{"n_experts": 96, "d_shared_expert": 128, "moe_layers": [1, 2, 3, 4, 5, 6, 7, 8, 9, 10, 11], "router_score": "sigmoid", "routed_scale": 1.41, "balance_bias": false, "vocab_size": 8192, "norm": "rmsnorm", "lr": 0.00123, "beta2": 0.95, "seq_len": 512, "train_tokens": 670900000, "steps": 8867}
Below are experts of layer 4 (counted from 0) of a mixture-of-experts language model. Rows are named router (the router's row for the expert) and show model dimensions 0-223. Each number is 500 + 50 x the weight over its row's rms, rounded and kept within 0 to 999. Numbers have three digits each.
Before each expert's rows: a language model's description of what the expert responds to; "comes before" lists some tokens at least twice as common just after its tokens as in all text. This comes from a sample of Wikipedia text that the model never trained on. Tokens count by the router's weight.

# expert 53
It responds to: Sentence-ending punctuation. Final periods ending sentences, closing quote-periods, blank-line breaks and == section heading markers in prose.
comes before: "\n", " The", " He", " In", "==", " It"
router:522444467478561495528481487473466524416465532549557452422432491546517493439568440424512428430492407561484482495515423443535579485596530555536551481524452454505504499463486520504598526517563529429394501585436431465438415555447550430468495483531452516487538529547495558546523554495485490547476514503597432478535431532514586512507500491517716458444487495534555506522541549449525453467478494487498560514540456482487491595517463512515521458539532451540436538427588543499476479502534455489443437436642446506579495458455453516617508438520454457484474475527509517557531455534546467531450511580551550466481433534548517622557603472500440555526535507545496562491492566633611459466484

# expert 27
It responds to: Space before numbers. A bare space token, mostly before digits such as years, seasons or loan dates in sports career text, as in "in 1992–".
comes before: "2", "1", "3", "4", "5", "6"
router:565509459509507574482535433429587495465390573531559514464572458529549427481537466434493450477443479512527427484474486505577511445544586560520479531537513475611459500404564391447386486529580534509507504571604390484526514507490625490433489563487531438566487500503596547507585526524504539485473437542548474572505512528488552499484549530557579483433466569524544551540555493408550585466479525460563521496545489630498585522509459532520489516502450462465497438455596483474477528532494429483499472423584509441690486480565461529518448484488497515562479396559494512532506511505504480519541511396548571495491479607528585566504515532425478542524454524476485496449465501592519502493482

# expert 41
It responds to: Prepositions and particles. Prepositions and verb particles after verbs, like for, over, in, up, under, during, e.g. teamed up, changes over, known for.
comes before: " the", " to", " a", " his", "ing", " their"
router:491480533571498527403461476458505471558461549477487449453531486530532492518499478474401469504521481493506474415445391508487526422497532454515428432524506483558539525443529380456521485441584471533523491540526366519543476510430584447452479512466421542467544475603556401502569564520498530526460499492629511548528489471515532467544627455616542465418460435514571512551495484558554545545483539493514563538542473511547491524422502529513500539493422460454452501453485542469547492498520411438480462494546541479707568443444426405474472508431523529507457510506493510521510513508482529463501508632566511565487455535506533498453587528425555540514509439486502535420550392625549423541532

# expert 40
It responds to: List and table separators. Colons after labels in infobox-style lists (Groups:, Spinoffs:), pipes between table cells, and list-introducing words like including, include, contains.
comes before: " ", " A", " \"", " The", " S", " United"
router:550463594444538541474535465455517564432408522462467557555505417597527431557445565451514462611521424547467485507489411497508565495544561525531461479584407378479565490474517480503603526522518555466433543621428488532532488593367556432415489546470516494524499506526561546519460529554483492603495515557425503574567506501492483442512484539539543496514503601482543586531509566527486506471475527487527535511492434438563489419536526537554482545531477516448429474467462545475536507536514550556476493457583512540604506479570491508496522458466589506501538502445452517546510443600493483513527537627486487574470398528669498578498458489512465426619487508512475514482575479509507510567478

# expert 11
It responds to: Word-start stems. Opening syllable pieces of common words after the or a, especially cor, cre, par, bar, e.g. corporation, corrodes, glacial, prisoner.
comes before: "s", "d", "r", "n", "ming", "en"
router:518554496467461527437512469421533498526441586425513452462524489609550504477467527418484407506398460501480409432442472490499515506558522492542403473449408478527487476437536506432446523397607608525455582625482426507510518501414522421551491552525436452514552463518567473506539598564472513522440502437590511529517552539470569579492491408545576403503471586507480500564456460499518501549465536547560553563529481547465521546427475517489573576480459471468459496477451589460459530478454519470438465405453440468551497434510405506455492418436467390434462530509499502533490467591496457497493536508470545505471562601471577501456588486525452473499540365489538533435488462544525499481541

# expert 56
It responds to: Common abstract nouns. Common nouns after the, a, his or to, often taking a suffix, e.g. land, attack, view, response, movement.
comes before: "s", " of", "ing", "ed", " to", "."
router:483454477527510526469480497466472502553480473475559494491497516614540488491505527429497445517380489573475463484501512536475594430576636436512473477458438417503489445515504476422425564504504537473456498604443408582538521520461600373451509495566535481531640580510549447568456497576455476484452435518620411559533489550451586441483447491553522494469477557480562532521461523589604520502476479445549537482587465544538518539512459425500477490560495456452437456445545591550492529497500540548514393433502504485518518502530452544532503386440462478453470488479476522546557504462565476599545580547420533568487486572406416519538536564445501480428542497499523501454566511529585481528451

# expert 54
It responds to: Third year digits. Third digit of years after 18 or 19 in birth dates, species authorities and election lists, such as 1865, 1943, 1813.
comes before: "8", "7", "6", "5", "9", "4"
router:442474591479490552441519537500560436412506519509539549524507476594495436539525507437505445463423431501486452513560482505549549502531536536584441438520441385531583378564539514446421490454529589469481491523609434542477453546473567463412519568615494459510625511536591515586542565526465488564436494497609493517495412530497575503536492443525577501503484478516560476515549527552559527492532536468538580523571450562538616511413524482569532602573492486514475455525479573537492516475553500487472517466539527474723553501572477464472506457482543508522462485503521502533568469504504510553533528565517516486542414522455514543529523528465469539514484437469470495469511512649520519499576

# expert 21
It responds to: Sentence-final periods. Full stops ending sentences or abbreviations such as "ed." and "c.", plus ! and ?, and decimal points inside numbers.
comes before: "\n", " \"", ".", "5", "3", "4"
router:554482546565512545470537533503584468421529562538531516559444495576581467548532520433459493479506444575477464459499509392504548464562502460473477468556463516474493480433551385477537496484524532398448472541506413482609524526474568473467469522517433420549530494519546497468495548482475504511421503488579431519484502485515575540548516524526576488435445432514587580504511510333490537535499502466487581401583436639587478524506478466514410473506504447467474453432592554482517541464451489485561502492518536467597575432538496511569463474440496483530437510529427522521515433535537520533512539595539533522495450525411567531495546465457546524476625440420501517463476473682537428565539

# expert 48
It responds to: Pronouns and be verbs. Subject pronouns and forms of to be in biographical prose, such as He was, she was elevated, it is, they form.
comes before: " was", " a", " also", " is", " an", " used"
router:550515498534575561305536460487606436428484508503517514525452489578551483485532530460579493560445482454428476511474499519508500421505563541532408449472512478503475537537545523371449465506533555465437539548520439461541471546429564557479516523552435500516574561461634515567564499521495485497480492480389449507453488498504593467496593549596476485472452588455521548502490498512535521487477534466547569428494494533577494529514428447621543516518492511435464502556532520527445556477502569534474451423588513518573477469499429424518503484435483457518538505576411580481458395522563535536490514641506606469494501525504510562481488524487433455555405438486461597490521515596528471524571

# expert 13
It responds to: Line breaks near headings. Line breaks ending paragraphs or list items and standing before or after section headings, plus heading markers like == and ===.
comes before: "\n", "==", "-", "The", "===", "In"
router:512480476558505571336452500498502409428445494462562543558450524611498496544555506409451463416431512542469514547408381482604585456519528572529455485508432401507471471545509509514404540481507516498438518623511435463540436485440505417466498597493466537502566516519553454526525594500529473576508519540639485543505459534525602503501593511528612420492490589465495546494541534461568535508507507468488563544526437454492620475407474461518526550535477485522415442467559527505429506577459473495510472388531486497462571434560425530532516478503545471537439508502490467539499532537459462538480491624524566486488432516567494563467581481477498518496500449535487509479503500616481497500488

# expert 52
It responds to: Month names and determiners. Month names starting dates in tables and prose (November 1, July 25), plus a, new, New, this and another before nouns.
comes before: " ", " York", " Jersey", " new", " Zealand", " member"
router:516507503469480505462530491418577443461472488521506448486469470586580506529519558428487501536454458522484389516498412487576645443519542485497460484489469460527518369506569418513464479441454525505531511486448354479522484497429587461391508556498462436512597490535533518606500606546464545508449469478483485549450468545469519451525568503523534456452484519492521602438496530461504568480413473415484573520585493513491601510478476442521450522539376438517452436490476497519513547497460499511483453474559440485699523522493516537509476494466513485554454487566407497534539413509488471596550549485551537494524448565513552531547596547527595510506466475432450490391479522594472484533568

# expert 12
It responds to: Digits within long numbers. Middle digits of long identifiers and figures such as ISBNs, CAS numbers, GNIS IDs, coordinates and population counts; also million.
comes before: " |", "–", ")", "%", ".", " m"
router:523577507481550561432554435452575572523483542461550512493445502616565506507593470433502449440460395522436451500459471444566611434586465481482501505554506434567421454416536442504420494449531541426553498506528405496459431582439500430463525450489524524488561463583648479480473484537541568524419494497613534539454450488472538527564484480557578469448488581505533586498558544510467552569467513488561541447497495543490541411443453464529493515513470512506447464537474469462490530545483526516467546450536462465669515470480491415492501482462454529475551520556432586464507478580446508594472552523433567435483425520492524571450558557474511545536451474442530484419554535544480398533513

# expert 59
It responds to: Year digits, country names. Digits inside years such as 1990 and 2024, and country-name words like United, States, Kingdom, York, Zealand.
comes before: "1", "0", "2", "6", "7", "5"
router:492503523511460559484536566462579510413495534457536505532503525533547433471583470371468433427461445487471464504476454528549619488544494477547509470531459454526454456530593500476414515449492563463535476556513423505521489504483536422456484513569533481528544510560603528574609526453515527576459521537582520574510431512481487512599540437458581508496451520591542537547511579515554566533442487431446505555510440565485565522565493464514492599519380504448523468414473461505515520476429503411427562450533515410594565505436480503510539531502529486478455494517412583487489472480492464596478523588491573442525446617494532605558487518483505511595480485469499525432612450649545497534530

# expert 19
It responds to: Table cell separators. Pipe symbols dividing table cells, especially after dates, numbers or names, plus clause openers like After, While and However.
comes before: " ", "\n", " —", " USA", " W", " +"
router:524483537491459596354557481424582533483470460493543481507530485559579480499528473471459485516511424579461461459412399442549575501664492478416507431556461488558485450513509483341549481472546546493460479590440477547514451492507577441434513617533449525513557501564560480518548548643546515523468476530449520534509520546517498472511501506598572510458480596530532494429504510477517551508479518478490553533471465402564560505530502484532486485496440498538519458517453527407474522502495525498513450438534531515562548468483461474489565437379488457523505475489419564580522499538458426589473552618498456623458471558608493558482543577561496560570509430468498492468561517555531476472503

# expert 4
It responds to: Material, style and design nouns. Nouns for materials, styles and instruments such as glass, steel, guitar, design, type, plus pipes and closing parentheses in numeric tables.
comes before: " |", " ", "\n", " —", ";", " and"
router:459502508409533527420510497489499528424470519516601497537481492571535440488532476437439455527363470531495474527411473443471573411523595450444500425518421443528515452519531431479413485474484610507421513513457396484457481487433530436465465508544518416458516459502630507481473548520507492544424476557545495556478471546483485474549533519524569491445481470515521516488557541467548491521455545467528491514559441484476514455482491427538475516545392408508390478479535493466497524484491525477421415438509471473635511410525454477502542464460549451484487496473402507539562508458511484599463567631470557491507443527490478507489530583434514507517539465494458620406489519677523400584573

# expert 60
It responds to: Consonant-vowel name syllables. Short consonant-vowel syllables inside names and words, such as ga in Delgado, va in invasion, ra in Sacramento, go in Outgoing.
comes before: "s", "d", "st", "se", "t", "y"
router:495496494466388542380523498547587469470473558499498586494436580501522461519600446452534443470461518528467419545483465430387542518542453481478498486513443470537448452456493434420508408461504610504458555580592432572524490547455549517461499543492536447586501522510591451471551520533467452518507504560525499524496380519434540477572590499610578481450492601531521512457580583508508466486543566508480620554521490485493464565550432435480503490545475506460398589489542481431521572604487451448398489405556554495538558490476457440507435526422588450524380485534448451483527453544514488536535505525539462486573456508524543445523530523440565526515521507486517547389493520501477469536535

# expert 45
It responds to: Institution name heads. Head nouns of named institutions after a proper modifier, as in Parish Church, Supreme Court, National Party, District, League.
comes before: " of", ",", ".", " (", " in", ":"
router:543437503495541508416554407474513482375510540492546537511487556555536495483567485451531414517465467552486430477467470484500578466614503503571478503450439421558464447406545445490514482526497519477482554570471409515466578535496535439432489559541428488571615562521591496494581549509446557505466521535465496521480473531488452442529552467457589539492547409500573578569410526551543546533500485505502576462480490469502606556402538424467514556478504459514479442483550534521422555422561507453495526424466530513614523507530435507515495535470483485473528470504352532522566524482402499515508547493507590541583466556493516483519523478481511530571611456411427572479561525663519557496456

# expert 63
It responds to: Statistic field labels. Labels and symbols in infoboxes and statistics, such as Total, number, density, Record:, %, ISBN, and coordinate N.
comes before: ":", " ", " |", " of", " /", " also"
router:469472473483469509560592484447569501454510501509524447420531451623552457541531519410515544525432471484506372387498502529502475423531516408475508477518433459512526509491597493499475496489584507482418444590470362494508395490360579480466499535498404507549559529535565498546517493543537473516416546570548436519535499522466523528437543463410562508489524520565601576474518558425432535491457539454526520518473419598444586528456559481450483541550409507449511446536484504521499499481506538434449439494538481433684510493600462526511498461515524447516479518541437457574570393491522515554448579529523498499522422515516497517496514520398549558534470539460476571448525525545525464480528

# expert 0
It responds to: Table cell separators. Spaces opening cells after pipes in wiki tables, and colons inside race or swim times, such as 4:11:54 or 1:34.06.
comes before: "1", "2", "3", "4", "5", "0"
router:563441490501442538454481507480650491436500493486520495508488460535512415505509544464524404567473454567497487492471416467576573418547593453536464435561432403571476464446559476477421520429555528424512524557580377468540431514441624401466474474497438460554591527506584511519541527534471502580474463480579467567593489586534591444561535462520567460432453472515537522549521558465587567499463515446553591514528452558467645531511470481490448520445443450521498517419535556531456504558479486436409481462551466483626525454496455533543531440455540526552461506554434469536554477526575469554488521510536488470473487561488529472518487540513470502533474449480415544434484484581553516481494

# expert 62
It responds to: Table cell separators. Pipe and space separators in wiki tables, especially header rows of sports and election tables, plus First, Second.
comes before: " |", " ", " Team", " Title", " Votes", " Date"
router:505462543494471533455517511425513482442438489455576481574537519517462498514535475471427460507440438465528423507496440510554538459483601530560549383606553399566466452536494401485498484492595540501538450571456489552473482493480556438451482585569512478539576492500552513611519469538505474462473533440560509501447491522489513509519497501493580424484541533547586550535462506343463602518519435410552524490539461327546514504441493458523533493526447493437439495482501501537532495514477448456493498448546537461694530476509435474451511425471482485503471564563380529484554526530491515555504618499584534527472498498467527518508504525413503507536494457488521509433501528659584470531582

# expert 57
It responds to: Digits, months, name fragments. Digits after decimal points in tables or statistics, month names in dates, and odd name pieces like "Me" in Mechain.
comes before: " ", "%", "0", ")", "5", "6"
router:528499567469501572399522518469618438461512520563529533483482437529507500561479523512535470472487456552491375552436403514530563372578588419474499466566410452556486497525593445481519535441478528451496499477577411510531477475433509465411519541583468455535547476503601458540497581548590535562447489489484470549513535541551514470556499492529655520517449509522516540500442500508555502497447511460541558507491550577516558488495491456489532485575428448468446484392491561529461509494444607461404459465632509445604570388461468490541433523486454534482540523515403506541477412592515550561493538458504536459532468492489490525455569521498560504529506510454520501414544516566513419577562

# expert 36
It responds to: Infobox and list punctuation. Dots after www in infobox websites, line breaks ending list items, and empty table cells; also words like involved, responsible, Metro.
comes before: "9", " |", "-", "\n", " The", " In"
router:554500454494511511417485493471570469413459493499524488494466428532555470520544463441522490487399442547469465456505459460513621421537575501546526432559445445582506433466528475495473544429503524470422549558574417502489443521465551424453465537537459457543532527582592505528570493498441524565418519480557471552445427522503537463531575522529579512409519560464543572487561529399525559488450527473478616531529430583466572556485504472516561604517400449467466463449576515542522471499492550452502466391538482419607533429462408507500525450454493490538474478533438503551489409513508478546525519514544527472519421543489638505501547536424453510513518437507479561449507494677542432533508

# expert 25
It responds to: Role and group nouns. Common nouns for people, groups and works after an article or his, such as team, film, club, player, album, reporter.
comes before: "s", " of", ",", ".", " in", " and"
router:560455448536506537428495535472470589443504537499561489561497499587542476438521484521478454510480527545452463579505471478510552521519621572460495480417464454547466422512481475417538514418469509487439587682442380470527553472541551348502512533493521474571577480487538490576488582569488482567428533571556554514552470520528532502545497469503552466452518504539571535562562465498526529511369568471459606479503445682475547528501486433539488529545494428516505421507565548483547517454506453443510468449491529488550459492498451504523456446404508496491440462519414577487523461452476449521485540605394589599520452536451514492445459500457405517519509463485477505455488547531517486485460

# expert 42
It responds to: Commas after names. Commas after place names, titles or descriptors, as in Lumberton, North Carolina or American politician, member; also ), and and.
comes before: " ", " and", " a", " New", " who", " which"
router:573581550521534498543425435478557552393482521552548562524451458567582490529504525456433517465468396494471428559531450419522567449541455474562474439510473529524464436470562408426487450537427575555456465572571525483519503560476532423469478491540471521544576518556704525585500516533498521582439442541448542512409486490504450527565526465531484426430481529511537513505528463591507542491465558445492533439505436476510605555509446491548508587538542515473501507459552479529570568503476524473493436421543486519604553427491510512403457467500518557587507455491424516527468436519484468556477520505523628511427434528530554521464532557464498574556482432514454509425485492642552500514540

# expert 1
It responds to: Field and genre nouns. Nouns naming fields, arts and sports, often capitalized in headings, awards or titles, such as Music, Film, football, education.
comes before: ",", "==", " and", " ==", ".", " of"
router:468544518477503556533598418489573499404371511498476448524445546536473474498599474457510443500470460517483504519371485425507522514543559512436556409474443527526469522456507419564368557555501533456459504580384400508521463483505573398483553518497477506479485467484573465559531466510520487539443385486532448482571462494493562512531455482447600407476435529527566541514469546457559585481509507470580579512490464558497552503529504466443485529518448425507418452494525455494469602480517529436541505428529423478597518406502471560494492477494487516495486487482417526513567457489518506524478525506500663473506449598451485532501484504494513515551510391490478584482609508629591436493476

# expert 46
It responds to: Verb inflection endings. Suffix pieces ed, s, ing ending a split verb, as in remind-s, last-s, enter-s, cann-ed, plus whole verbs like returned and described.
comes before: " by", " to", " the", " in", "ed", " that"
router:417500606455524579461544417516587553558457521539580426529455516483532462536483453420518405483522461584543404514379391423495579454498455475453457413467453440578541506468549550489556533421538563436507495483540437600576551536447532449466533530590443528531503532527619489501555498485547532577485517459614463531553464484512545494471507531638524479506509451464546509478515564465462551546542437500480622574525428564468543447519476542509494438491526480493495496485517607493489438495480535493501438458506418435565509536520455477504583545500547489529425461549512456534589518567517490534497527504464491476443443514475464594541489557510461500515424385488494582511542526647508509510535

# expert 35
It responds to: Transport and route nouns. Nouns and word endings about lines, roads, stations and tracks, e.g. line, Street, railway, route, plus -age, -ack, -way pieces.
comes before: "s", " of", "ed", "ing", "age", "d"
router:410383494513460522501496486422555461443520445434510460509490467534518492472541481405481472558419417535445513435476453476437537494502478569459457420494435436550507477452515389467536400392453510492459508579512369508443515505484536391414494535512516433576629497542571478433507510488447458553513472473592508551522473541464603496487600560544545489515493486510542551528426496452516501609456453510452539411577492523455599453441460494452475562522467450479467519505538576447435502556457502459478432409500490452591566472568488543514496503468465556416417486549469525557530552436517534596457526490470478483398450579446551449531503480426524515523544446500428573476588531537540468514466

# expert 18
It responds to: Opening quotes and the. Opening quotation marks before song titles or quoted speech, the piece "the" inside nonetheless or mathematician, and third digits of 19xx years.
comes before: "8", "9", "7", "1", "2", "6"
router:476466550489595599377494478544519502475456498420462456560506486535545488509466503417547455508470440533502429472479474524501529474596501473556543460521483436543501487470574440461385537423506547498585456530609436496539454552474556472452472548513438521515567491570574532491515617509479527593409587480569479517438448550468527520575483469566561471456494576470555505519428531443480521527465528491532572543518471511512563522562475434549540500538446496451473490476624497526546484468484542449538508409557486496564517455538470510525535422493560481501455514517466524541624468507539502443511462666584542584500465592439578509504523497496416507394531473455485457416550449657534515437548

# expert 16
It responds to: Parentheses, hyphens, dashes. Opening parentheses before ages, codes or numbers, and hyphens joining compounds like leaf-litter, well-known and stud-book, plus slashes, en dashes and raw byte pieces.
comes before: "1", "2", "born", "S", "A", "3"
router:471459517541514598508462497544519547459538565397507526436541475388468469494497511487499447511440469541469479483478453459587525513553509488536602500590467486521494511445531399475457494446488510562480521573572294564527527528454505523422441470488468454569544488530609526522490521559519614594485545544487500579513502564493486559552543515522554457466521548453553544489527503417511580532393521466461548450540478487560596500440447572483519579600506504480498458445589536513566535448515498552629455456547442496488522501438478475475539504436507587493441485512571488523541489484425439512485558582587503524421472505587525488487567490487510541382401463526481478473525464519619511515595

# expert 51
It responds to: Directions and regions. Compass words and spatial nouns such as North, southwest, end, area, region, side, often in place names like New South Wales.
comes before: " of", "s", ".", ":", " and", " Carolina"
router:537476520470417509450524516458488400464534496541573550528502525518510459479486514442449419459507494539510417553566482479501554430623507483464485433455436402566507463488510450441487476469550514487513525506407361594471453463419517324421531555564517435547555460513545459498477521499441551473447526557468537533477517552420561536574471426548591463467536555530528547527591506510548496478446495486452542498533450549572499524394461449536452528570452455440539503499512512506527506487550558429443428486423542486645518480538436560531526460565523509487514529533414513497487515464492463612515541539482537552548450592445581490520601554440549552554539474496475546415551493588541450563575

# expert 43
It responds to: Agent and relation prepositions. Prepositions after verbs, mainly by for agents, authors or certifiers, plus to, with, against, between, and infobox colons.
comes before: " the", ":", " a", " John", " his", "("
router:499490577501507563497437449456559522439445523549498472587516516489554510414533535521432414535487394528394500552506466405544509484513561514505425505476537571546511477467504463389591572417569523409451484537517397550478516507429583434464475500531483467512511479552565549474493555553502476592492471514524474491453472523505505515545514504479537466441503399576580520501555500614516553499475463482506624533504491515405577517517473501582448457595455486474518482460529481574549536559532477414482503436524554449594478488521444455480522396439537497478482524481444518581459485545476493529536541633527528583521464567578561513500519518460445579640445462567454573416466473525560600433478

# expert 61
It responds to: Career and competition terms. Nouns for seasons, rankings and time spans in sports and biographies, such as title, final, debut, season, place, career, year.
comes before: " |", " of", ":", " in", ".", ","
router:551505543506489513462571528532466480460459549552543491528477491570479534525502495496504457483441474536549421432510508463501526493543514543421488510471530429548464546467607460445429524524448465450483544556393389574481473514523607370457494535554520490635531513548572506529534535587492452581423487525476424570551490550447574506543523431511545509476504525504511540445508523492572511505410555436516560523518480612567569470400447540532469540540497424454522421452511533464457502502472609542486407443495498466671526404533548522490464427561474571527474487589359551545483457492458516540456579564530533505496491570504487489489570443444509518568587511461511488463491522583455466599548

# expert 58
It responds to: Plural noun endings. Plural suffix s, ers, ities completing nouns, as in sailors, minesweepers, connections, and plural people nouns such as people, men, children, members.
comes before: ",", ".", " of", " and", " in", " were"
router:498425525510529570448601443512480503507425580528508482534432491521516408505599478470464397533481452555518459556459518459446560489577637660421488448424426461536498437431540434496402576440485529482428452551455447529508551478425490380475520529556506557505549501501566524558525455499565456566481471560544462500575516499513521463508541511477512493493380521565544511537532535484514528478468465470545571502530494557445531565511499506535470495583502427528414423401520507449483516449459550423550478428542440423574530484495474468521533461459555558553514444551481539507453492523479534574475609569485542505578488555479523517496486547523481489543570492510442496481598413671531512552529

# expert 34
It responds to: Past-tense action verbs. Main verbs and participles after a subject or was/to, such as used, released, found, built, ordered, required, across biographies and descriptions.
comes before: " to", " by", " the", " in", " a", " that"
router:522497521504540577474519467429516464583409555549613547525518437653558492519561495438494487518493513621539414451415463498488564464511568488487375418419497411634523445467498484490470539537536419476541483522433357541512430536464584479472474473511496533547501567497575548502574575525437512583437520534622523563528458531504544496478498449573517451576525493457535538529491498608469497521507509400553524525555430467496561468470464516534526537455488500490509529505476537524406452568459537507462427462549458460513486490513455480469461451442556561544478516475499467571500458542520434496486493642491532438522409477521483565520478610458541481561449492489512489456524569596565466429496

# expert 15
It responds to: Clause-separating commas. Commas ending a clause or list item, plus "),", semicolons and "include/including/like", often before and, but, which, including.
comes before: " and", " the", " but", " which", " he", " with"
router:603475507406524559447475438451528495525449515490591513493487544572578504513537470373452471537451480550492539515435422487522538414609555554548526426545408429537490395539522509540516510423455545503458489570536451453510492492481553458520488470514504452500528525567645549487469513491498561523532546563606505527555492580482537536547493493498477499424484422450545548505569572671483454503485559514481533461506502459453511492450442437534594527594535480502403510409543535527462420518501592505475386424592516469565505417524440534454564475533495436510531434491437527518481546584457457541524564572516501495538459616524519574486529478471497492527418438524533503467507495622465477487508

# expert 38
It responds to: Space before year. Bare space tokens, mostly between a month and a year in dates, plus quantifier words like some, many, given, known.
comes before: "1", "2", "3", "′", "†", "EC"
router:519481544470524528451449493452592498449446540571542549455471438497528483491528486442471416501497437570491454517495389532500592443528562501542452486541447444613511418480524445457479572436533560464484539558610400511502509499456588438421515558570521459551587517526581518564570550556490562556474453452626524546518459568505554569529557476516566454465461520585533534512570526463537539486485568455480551491580462517450570458442506510465463498520394478471448509454526529477459476465455515479500484428552466398633535460497483467501523473506527468545497531554428539516582441494451463551537526470555557452420456598571543527582552571448490499511509438446488491444540496681536498520561

# expert 6
It responds to: Final year digits. Last digit of a four-digit year before a closing comma, dash or parenthesis, such as 2017, 1991–92; also century, present, BCE, ago.
comes before: " |", ",", "–", ")", ".", "),"
router:554511487440595532422538480452505509470455503431512507544506479546564426478545510412473436429433432531497420445401482419515557451497495524441507518497501438600571503515592424467408465490520554415490504523493442530518557555487515336446457513507510466492592504512598493400511573567503525533445454502583508526461462509520570487531491503584593513510559509482542577540537574555494548523456498497503541490505501564432508499441413445535488500494432500471459474437594494509513484490455524549507519427512435443653531432496440508534505433492512492565437492470452586545441479544474522584550551687519593491489402531493534569506543530474507566536443465435534473466519458591485512464504

# expert 55
It responds to: Surname endings and names. Final pieces of surnames and team names, such as -es, -s, -son, -ins, plus whole common names like Jones, Smith, Henry.
comes before: ",", " (", "'", " |", " was", " is"
router:528455444476520555341541430425536532437428533544536566503459417514497452572598520471506405554434464533503472451527455454482532420493558512482439396447481469557479394476459434434434542513470576474448507524506414496456499514485515471402411433462473441515500540485555516522473444504537561546395474533442513532477472423521476491552568537573610515492498469557495511526496510522551540483514465437498519497551422440485574464486509470421556537496402527529442447462624446462478444551552576537478448464527537498544575474477453566552482518463501498584511530510464608577541486509557487562450581618528567547563412529491521487457522538464481537616497500511520553498592486603465507492569

# expert 33
It responds to: Table row pipes. Pipe characters opening table rows or separating cells in wiki tables, especially right after a line break; also =, →, vs.
comes before: " ", " \"", "---|---|---|---|", " MF", " DF", " Win"
router:461520510501505496440516477521505532507492544562556472538541507539515449568556574373459469524402470514509475491496488551464553509603552565485441477531444514597554489495538447397552513417454568528518491566457389471517509493444594394489492556553418502565520512557622485501517543585484465493497450544461521497556513509503563465531534432499517515430508533569518550476462506446536477475539564447442576533534512513490448531431407453460474458561398466505510502410501521534401467485506546454403549478501510407659531472442456538482509511518631512470551498545455461464521501572478513495495601633546510503559422530542506514598567508455511497507336449421519474491540437476459542491503

# expert 37
It responds to: List bullet dashes. Dashes opening list lines at line start in infoboxes, name lists and obituaries, before Born or names; also named, called, genus.
comes before: " ", " \"", " List", " B", " Born", " A"
router:570449561476493563476506495466567468435532559499560505546517529591560376479529530481493447470394508540493435506456437516589585507602516538519478466565464505525478448488531527483584525393379519486514519481573378531572479542438527449469526445546523410488534493537544530499488558528532549568509530442437504528523496536439589459471476533556565579436535419513531537505514506445518533516536630459435575444573467527451597502503423491522522475535437472464460469467553537540430545513490608432420479458520528476519552455518423495500469420499590479525448453582511496529531459506425427532503515550467632460551486568484667465553508492479547494555481445504487460485472510624553513545517

# expert 10
It responds to: Sentence-opening prepositions. The preposition in or In, often opening a sentence or clause, also There, Dur(ing), and the in- prefix in hyphenated compounds like translation-independent.
comes before: " the", " ", "9", " a", " addition", " office"
router:534446535518513550420483518444560441450486565518530523422488541549606431533598518472513499469508433474470467473438421467551630435604650455461479413483519463510575456465565511463446527467501531494477473576603412525562511543455543459427488606528459421537562481537586524577550552565483472511445486487554487511472462519507503512533596519543569510416507532525550528488450500502607594556442591449487575511541450579484532518433471471544511515448428445489501509505501525490502533563451525546431413402472472476657508416529471502508460513480510552569528552509463488545479453539531544531495534517551559522505493608497574500473549537499480526451553451475509568453560514603578489504569